config.yaml
experts_per_token: 4
router_score: "softmax"
routed_scale: 2.0
balance_loss: 0.00285
lr: 0.00826
lr_head: 0.0078
schedule: "wsd"
decay_shape: "linear"
final_lr_fraction: 0.05
Below are experts of layer 6 (counted from 0) of a mixture-of-experts language model. Rows are named gate (a neuron's input weights, with its number), up (a neuron's input weights, with its number), down (a neuron's output weights, with its number) and show model dimensions 0-191. Each number is 128 + 32 x the weight over its row's rms, rounded and kept within 0 to 255. Numbers have three digits each.
Before each expert's rows: "comes before" lists some tokens at least twice as common just after its tokens as in all text; "mostly gets" lists some tokens that are sent to it at least half of the time. This comes from a sample of Wikipedia text that the model never trained on. Tokens count by the router's weight.

# expert 41
comes before: "-", "|", "==", "===", "   ", "The"
mostly gets: ")\n", ".\n", "\n", ";\n", "\"\n", "'\n"
gate0:097075165110110124082118150160106148130099136170107096121134154089131156148108172072102137120097124235141119145072042128105151152146149199166124126132072132148174143136148180115144075154169119100150119128127174086098132171153121113138112124101099134119157197071158123091129080131181137111159070116094143158165116131082089158054135077127127120108077158120192113189128179116163160154190127137110147131159115124096104113148116131158157168141158205102105178079130067060168131127093081148097161142097146113136109099128075126126118148112172142169141135154109103157096129079131152166
up0:104145053139146113157179174124138149107197075079077088158168135094187127136115130132072138127107107107101153119129141163157112121111114178122121095059113146108085177135168088124150126168081153100121161129078051120177128130094109133152078095107139074096133132134162088140096161154122122151142170125098119137170173119119132103180143176174114174113195047135080123126128108169087164135153212151156120112144101081157171091111083166141123092093130103095113142115144143108102090162056182129116124110132081156168204136060147131138122182165129104157126074112119134127147131133162148150
down0:153146167140117098150097127160117129167151080177150106143136123092129101104197118084204233125091169081134139130153156143086078155149135126114179086168137098124193129078119080173095121128082126119124104133099156135138177160136101131113178071156175137148129129185131125113097164146125130068167129113176122127051114175085145155093202143166132189114082103187103099140132153105107171139159161180151067108146104116164088102158081102205144146088102120114108122089115133141155140108123125122170095100125137161153133138181104099102120129141088124131096118106101088124151090076148062106

# expert 127
comes before: " and", " which", " but", " the", " he", " who"
mostly gets: "\",", ",\"", " ,", ",", ".,", "),"
gate0:098161065194123147105142112107133099157116108128143143115142139072167136090049193137126222149123166105094100130141143129120152148114137116120115141122166104159147137155161137138133118134118128094118177119157090142117151161076099100076120160101146084080090096159102081155177081041126207106083112103134207153150077127123089095158120099150154144152174090083128094114177117086149109187113126095139095085155143146106146134108104134181109106084147136081151085056148077106102177138140178122135137123089137156127157185120188100126087159164152181096069123136153152114122084121131119167
up0:135147159147114118142082088145136112056138133112157116113212100157118141123074112179089121111138126135189152154106123097139145141110071099083074096128156114063082159153155124088079100127105179130093074114200147153140120117089114127207175142125120064114113172084120169139118145120148074136184178125105077196117138157117148107144119104079142162162117164079090118111117171221093161143153125098087139189127109091177093114114117158095119149134148123107099164091115148119079087154075107118184161143138108109111124160123123089098109174108146108121147116170070129129137161051161095134
down0:181142130148106066105155108137119115163144122181195165089105125106194168096100143157146170183108128154148084106190110158147134131124126128152127144115160044109166167118128111148122131169125146170075095069136199154132133174128162105169150109127157073131113093145143106167156156126142154117129151173156123133153096054166129207113168164101154112125137071083160163101166123180085127131130127156137168071154166106143137163044149103130131109049061127164110108160162087109082109114116123112153146175160098155134144137135193146089136159123112123104096132128120067103136069171160151087

# expert 23
comes before: " The", "==", " He", " In", "The", " It"
mostly gets: ".\n\n", "==\n", "\".", "\".\n\n", ".\"\n\n", "==\n\n"
gate0:176180127091172098168120131180165071112077186142084102134129179093171181109164124132127128172111135126131107092190154139137149111164141174102134098090132142098146182140186140122087156171159155103129171150145173067163162108104128130110121140202213142110109076070105167165164135130139112135101157145147158092091093118127134090110172162200125154133192124117171145075165184128128127126149161147132124113158179078125094125109116093170112154132138168105134140108128185180097114040180119138106104124104137165166144121125142158063105099151125132111202080087146110139125165124118135160
up0:145105134126116201123145123137124087189083133110186098089117125109093151171115128151146126135128095161159130131108167122167084131124160115128109070061090117156145129104093129160087122147130128143147148107123111144134157128135109130095167076121107147101078118015132226141085097136161085127131085083086066192127104139118107166102183101166096109195141102081190105135113121119122180157147087127185153114119144116095110133098158148133085125112147067179149053135094096109125139079150092111122054087160137092183123082073123135129157130110109072187123147135108122181101156137147162128
down0:083077111163126130055143154096115121191119134194097109092175187181107109124095111132120105112146131075160139109076160128111140142077135150153180167115094147114133163073097115181152113154104083140139117143069103161108107161186145124097160129127108166164107164081074104153056173170081144079127180125095125152177119136063098134118124137162109092121103164112159136129139114103090161054111170150122135136121160173149164060157151062123071146103059107154143166143128070037125113129096105146153090126128117157147094121123128107150160164084117104113130162118089137082106149168149155110

# expert 104
comes before: "|", "-", "=", "The", "==", "==="
mostly gets: " =\n\n", "==\n\n", "===\n\n", " |\n", "\n\n", " ==\n\n"
gate0:072130082053076125093084135103171154127119150165094137122118139062129127090178153177124086123163122092154109142181071161100153163085091172130139153142152091152043179136157121090113099089115172166132155143066114060183065138167177138139108081160143152170154132114110081116131105097125107114188111161147150137089077083075160099161128089080142141065138054094101177159159115164114099110145123113125128096080113142130133164109096090097134155102094120068133135168156137137094147090119105109088106127120151139134116156090100129147101162140127130169176073098138089126104133178083117099
up0:177119101182098066101170176139174084137120134119159068190145110139118153152130139084141184148184162100125132159161145156137121174106143121141122143127163167130160195124149113175092186096137075126118116115085086165092075117136090114131146117086171113017119146140137168137198106155120119105111067103118151152117139125092047102118178150158135149111118165103181084126155130088176158146141102141107116113143114165178090115109134102139130156167085107208097084090150143172103105145084115120172183131147194103172150118161153149130111071113133116088176161157130101140116114109166111095
down0:148133109116100111200118110165139116160104068132112140123193166151143127104119152170164090125120073132110161093131097118148170141124145059159144157085152195172178055147181118119162103071173078169143163091100176122136138142128162118141143110091095200118141167116105124127118128121188149088141177091150094147052146143137074111098081148149139161120196120179089147111144149170141113132128061165121109101131170119123099180192124180119195112034086105100151122150095179115149122103137146096191120162125139128149147102158087117157141129125141108183137163128145176144103128136108131166

# expert 32
comes before: "-", "\n", ",", "1", "\n\n", "3"
mostly gets: "|---|---|---|---|---|---|\n", " English", " Arthropoda", " India", " Synonyms", " variety"
gate0:194199091105156086141150159114130149143127109096163111108127180047137136102124215136117126122149152131142041133109107157130172149135108150093122165126178125119154139193128139126138158110168136098148132150088114121135171120103151110140173140069082113123092105121168102150182171104139157087095139151153057165168133132097111094110087167113170074147148099150102098165057108134109138148149117143127122143127066143121090073129138132138145231127130142100137076149162133197128170161200086112181111113125050120136149084126109144119132123116110181108132141092129120139042194133140124143
up0:079150147071145114118132116119104200147069162144079187131170105047121119148113156215115087168096118119138119059112140185161137127101154147175099136112116126160144131162130132135109130125088110115107142073115089123080109124141118117147140149104076066067125159091129155169107106077144074138112104150155118183136082161130088116123109147171146107122104092161097157130112177127152125090113107159165123064109140184096140111098103168075145101162128144100075169177185100130129145164156159044096192153133120176134160121160092149096141133197114118112123057131099138098145084091141104075
down0:103102151140198170121162166100067112148153141124163092189123108115113100164140106102123062085120064135143109154093127144138185105170101104155223118159187173205113121117179187151132150097132115177175169115161162152091105092105090087121142096173125137103156103117076157087152103133120161146109157154158172103088107116218058094128132128135141090159155148139143138148103149112168088127139144144131134116097170160150161103134111131100141128128138187160084109074157115198117119121137126188135192179078114156151041158089131073101123108138139132121115113161112133129161109137125116159

# expert 111
comes before: "-", ".", "–", ";", " to", " for"
mostly gets: " COVID", " footballer", " him", " responsible", " DF", " writer"
gate0:120152083169151147164166122151108143114138198167172114172185109083094087100155166205095108131102105182063068150093064101105137115110142082102150166160095149138168154120103164136077154175112114130152147157135139139139161111124140113057142194136089110142165185140096196147142137167088143063075148104176127071132113128145056113096144091154138106072113199170132114130123117106122182162146168146126068162085127117173138143080136176100138131120138114156118133105142141166179084160087108181132163128134148133142083121108110110140110166130159120135147137141127147116154191129153116050
up0:147130117166120072100115107197173181118114094087150132135081094148123088121150130125128076075106123058113120122198150111177174098126128134157139126108103127106163097195072152145084140109183116151111116122175137102131096116174159105111148115132108144091150091073142172084081142114178113165101141090132105133050119110123114150125146101134109073084123073115105150077139142143084082140090152119139122121092115078157100096164148121128199134157078152093101048145165160173113148110118097131086190100145134116173113169103121141113176092178153119073095152112176086163143069105195097097
down0:120154118117123141141191142119174106106103125235116101148148179121111116187198134123087182105146097163162140081113125122091099112081094118095126061162155169150154128184119097132139102143143121103159134082109135094128086116116113137122111112113134175111110117104091114166126155132091145074186098156170134169114116115144213078122118113136141082075137217089074146154118112129107184081152124179145070070124157145160123165111092149135177078078137124115100124145137149125119126162155154123117156062136118140078167127178154114123088123107139115091210112121048151170121176098140094146

# expert 52
comes before: " to", " that", " as", " he", " in", "."
mostly gets: " so", " time", " said", " decided", " but", " however"
gate0:213117078139131169190168079155061139098154071124131153097212138121152165175101093100143082121159119133120116093099155120137166057149144182147148106128160118102136109144097124149108173183118174152111188149155182074116127170117086109136120130128083087158113136127112131140143139182142101086105166098178116073102128111126119175146134145100101140106115183092093162108156124129152144151195129125063120044116105085133085129123185167118057150115091147139149093143141110115165130150111155155121082124103097133176105114177178168157137124109132079105059133154118054118146139086140109147
up0:097113062129086097147180086097087132130138115123141101107159084127104108119111074180146127124158141130102189133151149165220089157135166107196138132110098094147113100171104148114055149115129110123167074132121113147160092100129188114110180211135089121143160167109131160120143126137082141082162167128054159047127132158141159144107079149191156163142089179108117128142094082099111122090113170156123141066066132140088108088041139131094098149114132119108142099118102155069162117112171112092157108114159107121143127140087125127150126105085097044109154120180131091116107135153135131164
down0:134126116159131191142133128178115044155146138115098143044151135096042167081115144106098116112124109149157128118076133152206139123156131138140161098126106135073052108166100119119113144173157178102091146177083126165178147145184174132120157122124185110124162109142214123120153142104111110093091137123086044102143141128168184136122165126103135115134177071121137128167092106084148105099146141149156148167106112167133133111080108139091068100143151098162127153147172090125099099142203113112139111126181155131152123139129082126091082101074141085116136111102054161123091175137165149094

# expert 110
comes before: " |", " and", " (", " is", " |\n", " was"
mostly gets: "%", "}", ")", "\"", "°W", "]"
gate0:134135166114106105186144124152102150130070135097159142148138137113113149088163112173123136155117096070138169100108175130098122140139156132167149112161130133142165174125152105071088129101144157137188114104118073108142106105130209172106081100117088138153057140173130115177137087129113103151118109135123120129145177103137114047137129191087066167117136079114103129079113113120119105106089144176177151117141129159168122029154144116129120159209153151129059128161149111165128114163138179183086124173118127095090131083126149120127139198178134127159155141189223163091176130142100082131
up0:114120091157130128183125106096079127173171149153105132152145081153111113083116105185117107122182132157122182145096064077110112087128150084114117089140063129094144183160088103144150139071110119134105103134074141104088160170130060097113152137138156121142112162106151079151127157085109089174058165114087106130125149120169128084071120124149136118063183196115101107111170104119157135111104130086166148160119128132184135181146065155156111154158197146107065126132138149127148132071085127181167153168098190113078117099185097176142118167137168156140137091141067131093153103095112113140
down0:113150156072145135109133189128088132124109092134078137141086147122117129187108128148088137151139107139138112129073151143145210141175121169117188167115111113124115143122096124129118111092085124181072142120119113141127126166122107115103172119126112064142135191128148128174118072115094098178162154105182110177176130124102161098110211094201157140182035138108179146129149135169113126117157140084106097065163124112115121142101213149187143143188082184106074101133151109147134117113144147135072170107132115162155176135154141134138149125099123153139124211183184080135130169148086125138

# expert 117
comes before: "-", " was", " of", ";", " States", " also"
mostly gets: " e", " contributed", "978", " costs", " ISBN", " He"
gate0:117195075120121164125126158170097063128110103168186103145172085154096104175141161183171090150134090124154165118117100093108137116083154138154130051128101199171173105162136180111132083130121117168102183110122135125087075108133140081132125130158114119131141080109152152111146118201124170102118144113142134069131141161115158146125093162130076124152164123092106075186164160101167166124150136100108118119117081120127169092073190133164108123185088123140101084158121106101199100153178148134116085177102101120089110141137043137155108129095135147161146058123151138088125147061127125186
up0:085152119111154118182139153187084177156176127105135062149125170117109083135063151103059091144122169098131177160119123067108147106136121134192110132137075116146172091147125082139105111182110114132091178143136130119107147121141140095103137188110118138129145092106133134156162070212087143078150121126129111070153150174107151140103138154112108125143131159121068111118109179116076113171183127183113137070191118156104164083165131142193084144173119148191158128140118157127101132095117140104151113059174069161133135162131146125117104126134045136113100083172181156119092152121161083154
down0:116153112169166069105138150129075148158041118098086188099119123098125116135120074155221136144149151100142041180125129080132073111114152129106091096153202167152084132164129119140117083134075132154140130082093168117167131164135129050114088141105146140115099156112138203160159143097064145174082133144132145149167150131118093117146095105030145135106167111152113092140135118093130158106129164142154112103140107117147120108152144111201112148171106105165122175136101075134101130119126116103106100132104147110156060160121113133142119101183192187134154156135153080154089125145064123151

# expert 22
comes before: " a", " the", " well", " he", " it", " they"
mostly gets: " when", " until", " but", " where", " while", " because"
gate0:159148120103108165099150162085166151172137093142118104127128113150139172101122076146125141173065132132049147182113161174091162159158122166120125038125124132120146126058135089152101084166144109130142180115133137145150091091094099090151101090129177130103121074166159174128183163148125136089100109114110154122107150153085147119085089117108104094133155081119127068103153143160070108073114124166197093077120162104120180118101089141144140139100118151142085131121121109147097144112167133091159106112094044158152094119072063118145140110098133169091070152222107078151170112085110124167
up0:107199129162140174132126054145100133168103100123172158153121142115068120048146139140095089106092205086098106128115094131180113134135154095132137138136168112180126160122067093120127160212107136104157104060072125089161100081162113102187124121164111144113111068104109164124115171084132078166095153068120169137168097124118155123168110099087121117090125141092172127111139144193149129065146134161146165107183107154061105149083116130127164152123119073150180108121150154122081169092125122114156138130111091163138127063102113109119114106137177111132103053201112151100123131135122151149
down0:093073130146158162098147168128143206121152183125086111147127134146169101141161052111140091172143048130140119142112150124183082129143118134103116154160110077121139077114142107104112084109177130122082150091160138165098103076143135030098162102124184128142161131161118067154105157120158087146115159157144160104144154128112174053139223203156164104149133103118156129136188113125128136104143131179136105106080155126137131141156086096176183112072171123093094133085123151121175113083153100145130107121120188142111145167098164133153087173088106140125104087120086110093112097078105096116

# expert 113
comes before: " of", " States", " in", "'s", " for", " War"
mostly gets: " University", " Art", " Academy", " College", " Institute", " Museum"
gate0:164167139171119129122135143150093101188110109164100189169128155081078109115081117168107143120057188094134085113126131131090125118159101152155132153080149171105145117168159093150148126142158087122142114057126124105158160094123118128204109087101147190117085125166151114191152138157115123045132092135144062120087096158092091116166187167099125107183218108153116157160133113169146158132113133153165129172191195069115124141129091149137107137126108153122134095126170142113101095157134113091114143151098081093137138090099161118180153158151199174125109066150147167163134145125110074150
up0:170132092114120133083126093143115170094134095125150190070083160116138169218103116104138151101171117133162103117152100123116102134196115119092075132098101210103213163111136139144147149154158121180145131161143097160174107164120030145167153143167127070140147040195100121111110154074126129151124111148144131175126139165063127186163084139166152146102118138073164134152162108136165183142114151193147162123087068083139129102134172112151130104149117171129135130121160154103135107121159138086148105152190134120110165142074132171141129177147098081120112167128149119103090143095115121112
down0:212189136079084169139109142136147142134178119125095149086147122125054105090109137124171174130120150122146120107118085117128138113106101171163132088077123136123127075148147090144148081123081156104115116136126083134156148124129128047160168127142126134106146188143141170171119100173157106075180103083142093159153135111127065204186177115101127160143108084103145146105133104150107130087106132097114086105153141099076146128172151105132158101110135112139137106163149103127101100145148074147153144193133060156210195085124031178093123145109133100098103079197133104102123149084150133135

# expert 88
comes before: " |", " of", ":", " |\n", " also", "(s"
mostly gets: " Candidate", " Title", " List", "See", " Date", " Coordinates"
gate0:158156094087156131114127093086151209119060119108169150119093107057092118136147123167144110181161107120099107064100168142103092115142192133167125127174141146145248070141117150123131106120174141163097163129077173150124126113095102100102108090155122150135123130109202114111181150147106144154092114081252123155108138112091141124134123114143136085152102142112163122165115133108120155099099109152196124116091153135179182123140096082130162105171178117085116152091128100179164076125119069153098124140201100121146129145111084123107113119126165105135158143117118148118096158078169116103
up0:106110095184069154096077141128130126130086041129052144119121161180143057173095113078128150052089123156147113165100116130107108117146177164124102169159138115170147145118151119075121149089090119026113229126118081080100109114136107178121126133151074090095158123113111155095143160043167108100138167096127206104134128105087111116118134143127140174108134159129100086164145118158116129154108150107095117140126107151123092120088072109151127130132144153121072149099118103089106111105177138138154166125168124082125145151101153183090168152171173141188151134156112082160152130127134161144
down0:138131148104146089043122100078124101058171145134174117192131128098127099165175156152050115079095151153107086167137108142107131127195062172138073156116157150112147165119124155146130121162096117137087163097085106139141117116148122142122089089128148139155082098123112167127206106150158075095124131097143108125131131066144128097129117132182120165149189148108087121119210080128102220216117136079162162154053189123091151094107161142126157152113085135138155149096124172126146125053127144110131132163130112144160144135127101096149139135153175148105150159148110062163114127131134148097

# expert 51
comes before: "0", "1", "2", "3", "5", "00"
mostly gets: " .", "‍–‍", "⁄", "°", "–", "."
gate0:125183091166114187137115180134102130095122125165135196121172134200138153118153106102125113106156152120126147134103052157128210082133146126178141131135125103120112094068088152083109124112142130136116167104166121081096113094146139062112143146152151097152139055128125123130119110195135185142091079059155100180143135140130188168110127092059062141084138117076096095178181164108080111104115163137145150105084119132084153124077140171069176081095140178176111174126132133137109138153154142140116130136110124155123104120069130156100152115173134178146151130145159119081123147145145135035
up0:141153129165126131123041131146081172129092141164165144161105126150088134088179105177132103162097094098104192142111139215121192114099174144139167136154197102130132123131154129070151144163111107110086153153079098103125124151144167140072162234101121106126105053160141145083143126100157134109109089102148176082117095106094116077126146119133120146073175066142085101164139150136120113047132129128106171097096165116135113106078109093172169142108103135092149101136133103147094094139148095110141112170163196113080118111091096155114097129167113174115167089119165100148162140166101150082
down0:146083150142146049128126118146156113159094160197131127150093122124141100120150117094162088151138115146160147130200190136118105168128086125100148154142098061126155096126128076163128104206155068171138117169165050149118098145132105111113131123142161167135126128100063129181160126031119143131108108155095200153122156094126136162106145108083192155102077058133083118099160159104117093151142190132133145118155197165132128134113095126086118099105207129127150147152146141158078082071154125144146099158179104144152177206126107127127089120152104107133135141142164119125143086124090135076

# expert 99
comes before: "-", " the", "\n", "\n\n", " -", " addition"
mostly gets: " Animalia", " www", " California", " Nevada", " Argentina", " Pradesh"
gate0:035123115107172085110148163126178103085171133083110155152191121160096152111119117135099085161189078134119140104151138133163150089170176167126087165119126165140137125163163118165043100045142059117112098138085142165152131127138130152160090131126139161115187129115132129190128154110127108091181156144155088096119147128108122136155140128168110106123197091092072121091146080123149159119187087159116132132109103130089130142085120135105125139173071145091071155140128166126086144072088069112118135093118082125140210146127041143066094166135130119147167087161154135164141128110106121134
up0:128185162152105143088086131136168168109167176098111177092114161140093115124094078126127160147141130145106086146173125123098146138130097122120161153118195064095172143039053163163133100083101159124170066175131118142149155076181143120073175152100166068141124113105118193098111135132133130152107131131136177145133116096158079125162102140110148108081139155096163132098170175145168125077138099075169094151131151071120117161111185118144172116187110080172107129149132130162112126128132150151172098150186184121096091152112133111107156126081051103077179183134099121154106140121131169097
down0:096141110150070177116168121138129179097054149057195061101093070143098131207100170195117157119081095082129114092181130121125116128135123143093132124129106092071134190093170070118121112173059081183097113136114104081108082173138171153131137175104137190166110131123134101120150138112112146110089141166118118143167124114160135122150090122119170192134122131136138132150119144133149096170114153056177162145121110135097126130105137132123174089117119111100142072133103115070135101114143042142110108146162153158132088108119135091080134154142172173061119098109144202116129129114171132160

# expert 64
comes before: ",", "\n", ".", " States", ".\n\n", " and"
mostly gets: " States", " England", " California", " France", " Canada", " Australia"
gate0:183148178113116175134112179135087102175135135115070091150105109119126153184073124153151151134154127164082097185095102087175093110163168172113148136094138077171148109082123126106089083152106081138090140166149185141152133088118097103100171104187065155108142074125189174114110163169174096156121170097075173103136112113136143123074105117099127134135124107058139123134140157124155139126155120144130141175120122075097166160075127096126150142140189122123207160157110139133098153132081123162086169151183107188148099171103108066057117140120101119097121150129077092162078104127155149158
up0:168113099113080082094190160108163093077117123107141085144128119116149127144122174148127085106032133142118063088188145146203096128144084139094136060122105136108108101088148138140104051086122080153111154190112168143119050074115145176110142140132163120123109106129109110096159130120098194132146157172094084146163139152112191077122170165130170099133168106147158166122111089053139085109163122123137119058166138127133084134094147147114149161102122118146047158097174114124104073114102147139123128173165169138182149124131095138131094135141075100112124125139118075146178169127141143106
down0:137117098191085135159081123145123079108107140096093089199121172147145121141159044100151139075123130112125128137118109122179037130137117154138076195125119161125096165215130120109102063127188090093166184136109112089132105137155082126109099100102131194143155143122101165142151140166102153135149113173181139088069135116125147124103170116152109138144101124155121117155045090107164162184095113107166117143162145126113093126150128144070095156169106136075138161137101134049107106123173074132186127125106153128105144099104098129160128148127167163076161133052132090133074165140150120155

# expert 119
comes before: " of", " years", " other", " year", " time", " day"
mostly gets: " all", " other", " both", " two", " one", " these"
gate0:101082089063082108108118122160180065097081100103101128143099135148139115166106144135114142122082197118090097147113121119102096134140143163165151068171059140190110181107090119115025108067102097110138161077163113123133113088095149077076147117172123119151128141123119100111156141115133069190153124122101193128130141099105111117106132119158099157112162115140062166112086141117151120100115201114088161142173103136155158136135143143090172120141138154102086039136126065076098128093131158121133179111149192071156114143180103171117086108137100114120090137158125085101135092133139082121
up0:112130130199158126083147125109123089061186119110149113127112144116082153139130078148183094193146073177166155117192106118089104110142137128140083132103115175151120062122113125130115129123080145102141113076109105100184145147087112123082113122077134094148124199096077207120111146105107143100133114146092152134132102151201105126148166131142154069204138105155106114095150159136146192142109150160117085088136106126131168100114088109093145155143108174108110154064145155106135127126042109099167115106135096200117073094138078053140144173116112088172144129115141127109133174072134116181
down0:125186174130071064136135122121176088101136145127204175099132126103071160142144141162150131124143171086123148119200149085133144143139081127157164136108175159155145154114107115124134083077177136098159054174081159162085128200109092142170083137088109117112125127138054085136149093095131177082177066065157144131090122170137140185161136105156133138099138140124118107109177125139030122141163172121068125126131128135104155129153105146160182085103142103183076087137115108143127156101148163110139141113136119183097149167159126100139118194078088120138173134102144169115183127109126124125